config.yaml
n_layer: 12
d_model: 192
d_expert: 64
activation: "swiglu"
router_score: "softmax"
balance_loss: 0.00345
init_std_router: 0.0155
lr_router: 0.000672
norm: "rmsnorm"
norm_eps: 1e-06
lr: 0.00219
beta2: 0.95
seq_len: 1024
steps: 5206
Below are experts of layer 8 (counted from 0) of a mixture-of-experts language model. Rows are named router (the router's row for the expert), gate (a neuron's input weights, with its number), up (a neuron's input weights, with its number) and show model dimensions 0-191. Each number is 128 + 24 x the weight over its row's rms, rounded and kept within 0 to 255. Numbers have three digits each.
Before each expert's rows: a language model's description of what the expert responds to. This comes from a sample of Wikipedia text that the model never trained on.

# expert 43
It responds to: Foreign-name consonant pieces. Consonant-heavy pieces inside Slavic, Scandinavian and other non-English names, such as j in Sandefjord and Ljubljana, or č.
router:121139088104113136091138078142158150137171152114091149130122137113152131156157098098088139114114105179142091091136128121140150073139120156093131133143103152148083118119169156136162132129077138130082131110096152110152137173134170077143119123106107150151111122144142151111154112150126126114116088160161122139140189136131113117113113124126136109137151141098098173108145171098175124164119103133124152122112105091146146152138130155132082110128097099097123111126159124125102139145161107123159127157100092151120169155134097102126131156122141152122138120116076117121119096135158144099
gate0:113118107095101096115135104140156149132169121126148082072075124129090125110133077089123096119105139129154114129172169138165104145152126123095151112141143124111143138123161120175144118126119143134110119116136152128179154136140140164118136155155128101140142093141108100140126137160140143139106100125126147122170182113157133093146170094115114179096158098103096151140096114139145159158146131135096109082156165132141117161152174179117150115146098112123132143119151123137178106122145140134121119107135088140153109082081146136097129151094138151117144087128121152167148115137131121119
up0:126067128120138114140106120113140140176129169138156126130176151103123112135116112113060116163151116123076098077158112101104133137124123143140132107146088111141094126126130136127144100164129108129128093173124102128121130141155124145107086156139100111123138109151095115182110117119135115086126153158149143113145135125098115129142102094185190146135079160127130149139115116126152144166113063137165145122105116100120109118120152103086129129126144126136100116145101085163138132139126121098141121148115105148122110125096156131104126128135128152115117100100136131129073071098074164145
gate1:133130169097079116086153115134175141092175136206128122142149162135135141114138110141084134138138131111124099120190168066108132091118166125114158139104135108172133120100157116176119129153115134092088116137142138093096164124119108113102150148171130136173128126143121131156154102169072093121107143105112172128137149103162108130094134151147118110120125136136091150117153115150164143117157117137118137132105129164110144131104106161134127118161139113147126135134141101129112146144152163123123088157138092098082131127105117156121131119145146155141127102128103106169106150165117148133
up1:169128128129122155116145140149089153131130120188129156095090152122121146166136117139126151127122141135136106148148120109073091097123138143102135145103137117097135133160132124146076123126131123106106131146138114111123115122125173110119099131133152187149128117098147176112100099132120119106110113080125111096131114141124064113119138145124086124123129129159126142158136108119130104127134118095126136130143121135133128175107115120121119097165118112170091133114128046107115152128135163155147121144099108048136130113096124143189094062132138160192121093126111104153118133126135156160
gate2:148148116116124112128143137136131105078147118128115126133078101130124098107160120110135117113105115144159113116162134153125130106165131128143130120117151146149160156165169151107148134171179166121158141118150116111127110113148157135126118088121151108150131145169142107129138161181139119126151114144099118108173161065081162131122185104167131148098132115137118133134150108155127131168138134184115134162158138140134120148148133167103129126121114169140137153106166144108190104121139126177141160110068109156129110157160106161135086117165117112182114128099121125101113091119144144111
up2:111142136111162159141131156113113113123137089147102091136187132139140127115117130126146119151101127114102136149098105099134139140107089136132190161080099130116095138145126085127101123074120109139161145128128157122066150112117105133134152135140113094097118124133133115130132156106142123155066157129138135151091094153136132109125089144121150127168161135129118126115122140143108130154106154119208110115130151105094133089094131083145124120173135122137102087148102145124084175135114105085129116114151142110102111132135196121100166128118155134078113152144136131140104136152101105155
gate3:116150138097156123139122104094110116171149166133100177129158147101124125106086095113137148154133134101106120080149085153107146098124129112128133140106092137173125142116137167112119124084136139135161133130142090120115148157108138135122127124117169172169143170157113144182151122141104141082174149115177112154111103140111108108144125129124111129127159141129118150123157126124166131100125130149102122160140093171084145083104100127140073147167149111115083080085158157107111150107097116101140076134108135100127121131165158125142138102133143142112138131128122095105107145139099096145
up3:145124152185136136140113142140101117094116097127134087173109117126147141126161154141149138126154112140092145166131146101154147156127130130151102110120162109144121113186137108129140129154148115146104126118102130142150114087174090143127140116142078082109104092094135093083073128116137116206098135127097133081132112109139138140147142120142158102102095088124133083145124101146095130143129153077171101149124179077151139152148166116136141117096097159140163153164092109133150110160136139144111155125116132155147129119102112139119111124108141096164125140131151140161120127143116144137
gate4:131104139141155110135096106128126111093108132152149144159110105114146151086134136119141085161065135098161109124133146151125119172132120138088096163122119103124117133141127108161107164148107120150135153109156128102118144123145141130095145146142099136118096082085119134157130135102116092115106146089166164112147151142148147157130165120139145125113149147166166133138116087094135096081201121109126119118151161106146120143134129115180131130127136126179165156138154098143162132104133154118170081156146186116116109129137171140120088126108141115160154140079100114135122153105095117126
up4:156143140160146136153103121089108093129136144122132110137113160138116138139094175167162150118182142104128181147106096117182146119101166150165126122125121121146145134151111117122127117106146148138124119155119112175119108122124097176112151093108134113130183153137115119108110101142137201130155124170093128141148129105109105100127105171121113149146138106126116087141133135138095144156094140121127087161119120143109127093137151097083139118157095140103128115117086149113091121152120164135067175118109118135129085111127094146157148090126118129127123092148171181113136139115153128146

# expert 37
It responds to: Mid-word syllable pieces. Short interior pieces of rare or technical words, often species or place names, such as oph, ust, od, og, as in claustrophobia.
router:155112075102109140146145113145165181168105152085113136083134156128085134174143141111096129099130102184090135136109136111159124089106176149116087114102108144128099134097166131158118128166110129130085140124132140138172122129126156101130165122167114154166119112119144144115139125143136093131103095111115148160150165114154135141101128092121111153139151157123090165123134123103145108150124113109125142127081094118133115155144180145125139150119068113104107108162156111158127121149142132102166125148135119150117163148141138169097141144141120124147116144142101128104128149085165103083
gate0:115096133123114123184143127154125131161126136122141109107102133100095109087191109111142104133176105121115105148123151109140117124090101137138129140135115130084129067126105117181091145163103128147114120128147144136155168109143080155128132139113150096101129101123147114136152104175126095142108107156147138130138122103106155169132150107129133095134161127127105139124105126124142125134084142092081154131082103181151140126138163120108156149118150166116136183121145111122083136119116123166106095132147150131183137129116155120123150151111099159127139102170118099087171111122106109073
up0:108141137128122089091112132121136117142123125149170152121118081174138109152115134141126099085099120113099146117116104136121105152089126132130119128139167137155122087128096191138056121119129127154115126075130142155118123144114098160103167142156135126106105107119134159112098117117131144126089121071180120094132117117128107113113130113127089076085084150142114113125137138121146124190150133145083149114109115111137105077163107152159097113104076101174152099132165100121135159130108129161139128097134108127123133114111124094157116146113114131123117114127162096159125158093160129112
gate1:125117154122118167117118117120140117127072162135198136138123128147121143116108143146149122125110151123111096140133120126100138173129121113160118109106125061152169136121092132164085117167067128155137146132160134128143131147155115083113136155136120123150139150155138138088078128137140167197117124082110117148102134148133144170114110103160153119114089134136171166126115103111135094139142136149090117117131114160143093151106141116175137143157127137124141093127166102139093123129136116097145120094095138143121124151128167176116138127146155138071149113194142148129120124139144094118
up1:102146137107132146154109127122136145152129107149134120116143147111176170139118166124136104113150150135129117089118162100112186153132124166118121106142134159135133116121135097136102144124191096126134142139136099111126159069141130083136169175132115155099131107092101147115107118089098114109122118135131141122104165111124167138106120110145098119153190144130122145141073120108110143152200133131123139157129141109141132124116081117196137069139103119132156108131111096130141140137167145161135124144124095126127123123096151110117076167136124101099157158153146170180124130153134128153
gate2:123143115106155116120129169104158107106155155088108119137139125117131110133089114126135091110105133100134132122130115157103087091082111118121123108148096097115139113119175110145156153110154146141136124125153126143151125165076174138145134094133094141173111134172153045132151117139148108111110139114101126106109110130120100085139115205128154130132149127137131103142165117114096125166108117141130126130166137111150156146127107147117151141149092089132112138084127146095104142109071141127145089146157109106118106062181132117086140089135086131129107137122131138110157135140122099142
up2:153133148128109125139143144128093124111093132157151107113153133115152137123119138148142124173097155117149096146096145094130127144192141142158093144075150159112117158134101122121068144139134124133127150125127126135136104099121075129108091140096154117101119129133120163153156208098096143184155163104172165106101148137157142157161110101123105140154143152157138168142085135147129126090156128128128131117119106141153136107106135124163113124141156136171154162118114140115102109137094177122098173143121123106142155113089139115184094149142125129110120106096147103109153124110123147158
gate3:142096151122136068169139101142116140106158100163102167126111134082156141166126111164146149121126171170116080125158079100167154139097163073088083099138128109124142103114120092134130124153135069109120144101096118124115126141092141183136141104141121146128121138113105152140117093122107107115106138167144093125151071123117147139110123114149104152176104128133102144166136113144121143135120137135159086148130173134170111155131113104158135110109139145171103149139119111121133165134147132115174156165119095117114095139134131142127157139108160110122114148154157126143129100124115161122
up3:079159111116118170081136119115118142101079167137137130111120122126142149121124164139139134149091166103174166093143134141108169136117123129145117129126123154166111118145098179135160135109071149144098115141106118107067113135132184163119117119118149185146118129184123139110157103135126131140124102089126131133117154149150149125131097124144112095118158174126131100089102146110141138127123107128122149058108077128080157115145127118109099156084099146113123097105128105153140138156100142103148155103139112127096126168104105121140143126113115162137147169165122118109150107113112123115
gate4:129117132138120163158109092095110096130173146133099118131134125149091141150130135154118099116123192128115186147111100121102134093087137108142144109123116143175116151137164150156164083129139158150145159108180172137117127132132130128125099160117148107158132124109169091125093164087069116094113077139141130162095107129135114122122127165133145115130084128131157120151138098099106115081131141129149163163112139140134156151093161119117120109140093153122075129138101128139143110116133089121102114137128157173119134149128160108136122100138135097105144074136109142164140131111076140142
up4:131155152114148065108133134120130109101084137143143134110102114108161130107110109109150122151183114117119102104130076145156167138171133102122124152129128108105148126127084083111080145124091109110146100099176114136136138139157104157123115128131111100097107134138093160142122124142173148130144114126094135088163112109104132163183134125124133155157145113126135121100096152152126148133143130122105101116159162124108127096111084142157162147124148101162153113094162104110125120090106159125141110092121109105121091115145135169138112155074116145150135206147153150121160124144162128153

# expert 41
It responds to: Foreign name fragments. Word pieces inside unfamiliar proper names, often after a capital letter, such as people's surnames, places and genus names, e.g. Dimitriadis, Gagnerie.
router:202221099169191193153163121144119077131120117143104140124135113085111121157185119148089116114129116162097106133139130129118135106124140135123113130131157131108143146119130128137143096131120116111135142120129156107131159127120162093148145091111124154142113130172171139103148131138114110154121104131117121085150228149123097098106114093127100107148167135169131141095131136110138106179113127119146123125145106100146126134148154141119114110110121123110126117116147140111137122110124086132122133128122097147144191119144114121095157107131119102110133095130109126145145133105133120111
gate0:146127089141114115176134129146143128126113167148132116129126133142100121101134167102092104152117119117101152163137141121139139130099148128144123152161136081115152099103110122118119141093125114149160127114115160167109110086148137160160069125145134063167096130110147129126134115122132073110087180129119127138137103100122115126125151105182111147125124114109160134145079145111156109123164143081111114113129148137175089130143133155115153087152113165160160146151094151083084150101115154148139122178125146158146138137127141161115123123203150119120136132103115102154122098150094113133
up0:205168062100129173130169190173126123110150118134098120110120090129095130116159134098116112115143130148114119159200156131127114144099158103143118095110143143106163133145126109126108138102107115099141102088118177109095112106126147107158084097123132112153094112115173116136135135130116117140121137121123121087153108090127108139111117116178096092156137106112138146116120111133113104116142135109151145106185128122145105149122134169148153128150130129132116116137102165079126154130097120149108136160141070155149167139138135121118131112186113118103127106113117114160135119134099135123
gate1:123145119160143172122155151128185096097148142135173153117130099154115115195176122118098089135147104127135131138135149119123095107106121132131109128135161149122118153131120146128179091153145104140134107136120153132114118147118100128124111133117095130116098089128135143090152155178126101157151109138154089134149165128085107128114104073131117099149129142135119118102109113125118086172130125070110146132179129157124087114137116153118178147107139083107114112130074147126124155167121077121126127090138156156149179140148107127126132121140118093093125135129104112154158176153158128146
up1:085138125103071112119143145123152167100127086162163127189162149122143138139124116086137119133172122097160133123124092088115157125140101144124181120107128117137133127135136180132113123136083063131141136146114101145133107159111093095147131135158131117099112178180135125113102166153097135162133146122101119128127114145161101157134119154109129123164111121119111093127110116118110147131087102107149128158117144134108120140139096136107122142116135149075137121126153125155135176131146136173157121162106148107125141143147148150137118212109142113148094088131175120119159161143108116121
gate2:078130130133170126104112125105140151139129164129119152146129133182120126111106142095141097097107159141102165120090116174180108133104084169166169150103133108145131115139104137133130114118170151113115127151128094136113091165181104121132138134120123121119141138123179129133122099137107153123167174120102092153124144147160128147106153119100158111109108173139093105129092125129103134174120119110171166129097147131149123104166100098100137114089066112144102143155119162154120123097124118104144147136150151112146103132126157165102079175100111135143122095125122122152153118089144121121
up2:104132108106133140078147126130140161111144154107126153125127120174139112120120141108143090094121148154092140130110129141192095122110104161159139132079143123109126119139114137139152109116194154106112130139129115136109108166172114113140137129102128131123136139131195139126097117123112150152141145135136079133135158142147119138085132101102163094141112183089104107120081130154118118186120121126183152141087136148139115099206108105106136102103099110146111165131097165141119117125141105113129150137166127153134124140116120148082109157140103115139123098127128116184157106097165142133
gate3:165138122204120137147133100135130123177105128181131159115170090134126119143145130106111062128112135126114126120128149116161165144122097158110109188147146092129130122130110148130181148133132141130158107089120138141130158141107139135117132121140107083131103142120160187107152148106145080131121118160119076128124117133172096067109125099134109139102140137111157071115071141094105135128162108090139122123113130145126093104102148156094168113130132131162153131084112149116135120124164134177112149140142155137155148131158109160110120123137109154111114157152123112114120108145138116144
up3:144172154139137166131133148119115115162107077173131148133154076123109126150135123134142111132143150105107098103160134153157161173109120128137124152120134122132128151163107129121168155170124153074170129090152142130127144146128145119108161108135115074133097132120189170089155161087128120132135125152126075123128128130174129105100126126145119116087170111146155084133121114139112125140158126140131119132132124145123112084073163144105113139138119118143155154081132144120157134126169130148110199098151119129161155145156118145135131135107091174122104158157142139120124096098125098153
gate4:119100088141149114136143118167108162137126138128117144136116127162093158132111096132145125176113162152096123157125163096120130092137143127079086069131109106128110116132160157155117127134169135187116142111127164117096112100126166119163109119144106115134127141141116119121084122136124097133147124112141164123135196139117110114171156098136122120091195132097118118110156137098111127141138168111142141088102148128139140124143127140172127100125144139117153133141128152110138065071095128103132062171139143140115127120130142103088134091156161143114150134128111085140134163151145141143
up4:115140127096083126110121128131166090191153125115140151098150150150159145129131142171146134092167114159145157120097127127125070165111123114104167179136115133109129117156105126135095166141115152070168120142111154118137157131156131101131159143131126135106126102115136131143174155111121178145118137140129107135127110114126121127113112124131085157150119167160117198129084130134165158105120089131109133142125099132129112144143140098150114124138155089122092101146097130169111131137137143146135153101141129149145115107160112122155134193103102104079126091161105132109116115081133156089